config.yaml
n_layer: 9
d_shared_expert: 0
normalize_top_k: true
init_std_router: 0.0337
beta1: 0.93
batch_tokens: 65536
seq_len: 1024
steps: 7079
Below are experts of layer 4 (counted from 0) of a mixture-of-experts language model. Rows are named down (a neuron's output weights, with its number) and show model dimensions 0-159. Each number is 500 + 50 x the weight over its row's rms, rounded and kept within 0 to 999. Numbers have three digits each.
Before each expert's rows: "comes before" lists some tokens at least twice as common just after its tokens as in all text. This comes from a sample of Wikipedia text that the model never trained on. Tokens count by the router's weight.

# expert 12
comes before: "1", "0", "2", "3", "4", "201"
down91:478529454489557563509642427507537528490518522525503526556409526496502510544387557523412466482564546499459503498545542603543552581437498497418554471469586493627544493452447535531498508437454514529526429451592487516450457493513463507482491518549512636518474506552500441474422410427442483494401532525571550501506502597535424537549488556461480439457503530519464438480559513490502478627435423566507446552482482536458577506575495561507532551553456466456580487495478527495455539390448529

# expert 6
comes before: " the", " a", " be", " been", " not", " an"
down4:503534448579455485451564463541593531500568482524479501511512429460418491520501625476486495448508499384462507587559480463605439516445475445475513487431499564560453552526432463474433459525467548494463439560630390460472508544392452455541513499523488421458531517557528512478540416466436452526532464446568464456557434512489441530519528588392464479618458454503465541493548559493473524553487474489493462541567458523549468557478360558466424496486559476536549590498532514564520479562489509

# expert 9
comes before: " The", "==", "|", " He", " In", " It"
down4:496432534462529459454489539542440459467440494485493469527454508597502511422531449496474578363416383489563500496438644515513483563464479529483464503425450487495514507515514526399551515574453539503484433474549502433494446539511540495485468511436427472494521421502574514494470531447521505455518425458527479467495531575387413477479417530397468479519444626450502502496556530460431457418547463530415565532451536523398484503542483557489475537423520462458536594403597476508429500484551513

# expert 10
comes before: "-", "|", "The", "=", "==", ":"
down4:480558495550480488556488499542512461523467429461468646525433385438507588514457475489537545486482455455523534524489486530541532494512507575511385457533485548527484475592431433469548542557477483492472455518511568451419511378519532419554455398488482515578441462461508514533569430534479474558567528429534551524576424442542474486427567576513424438497539484422523560379567487407577509449477457489452462586495465517497479585476518495444560534413530490469495493436522504491536416440473421

# expert 14
comes before: " the", " a", " to", " by", " in", " his"
down10:447495608517457509543648498621549576457568503527549444485568382534413490588589465480421560526564515498421512525494486501550411541446503444438465533468524438573521583502533568530601492492440518512494453473591527468512434514439395460445491490502551487521497485549507462447469447435507531490553470510568425590555501500592512485569540497575504533592477515488397484466571419458417484500537545522551473491546464533425478479495493448605481478522550520507480511488553504515470494427535481

# expert 5
comes before: " the", " of", " he", " is", " was", " to"
down14:486446567508588477526448535529530510554529552508537500459378472518457457497481545506435540449514530465420552435429500467483487454494455497517413442571496445536497549511442466560559407523496534456537574577436502541495520511522499453487494511510451591437513421520571505622524498542489537517506419558400574427499536523396589535442518567475461612544440409505548441527404460559533468560468480507562498542475485506554498438453526510403532515481457523491582457483484382639565477492461531

# expert 2
comes before: " ", " the", " and", " which", "\n", " but"
down4:416490475513476580543534492512592503506441427511484404498444543498572487472546430544434595533483555491474496450556546438416551494501569421502500486470537526444356505562505488525408573549520474558514485487501481454464569521481496590448484491572432523526518531470495468493569517537583560497566476472511448465542601593569518587498484591471459457490559463529523508441642528496425532473501402484508423451479453462545441526411444526494564540504626450444471508469452520476590515431502493

# expert 11
comes before: " ", " \"", " —", " A", " L", " W"
down4:450455470442518487537479639395470632443448470472450473439514442441519546448493522531493569513423568549575579490431526511480458634450549484553427508450483510555486553514420594548562453529499448552421463557544449450523467521510446456479519519393577415543427488527570509475503419455505526518445488525600544497437486445472443556505538450538447553510563511581505525419573496519475462447476505494521508472493503444460438511542521598456520499435514505535502506506463530556517651498501530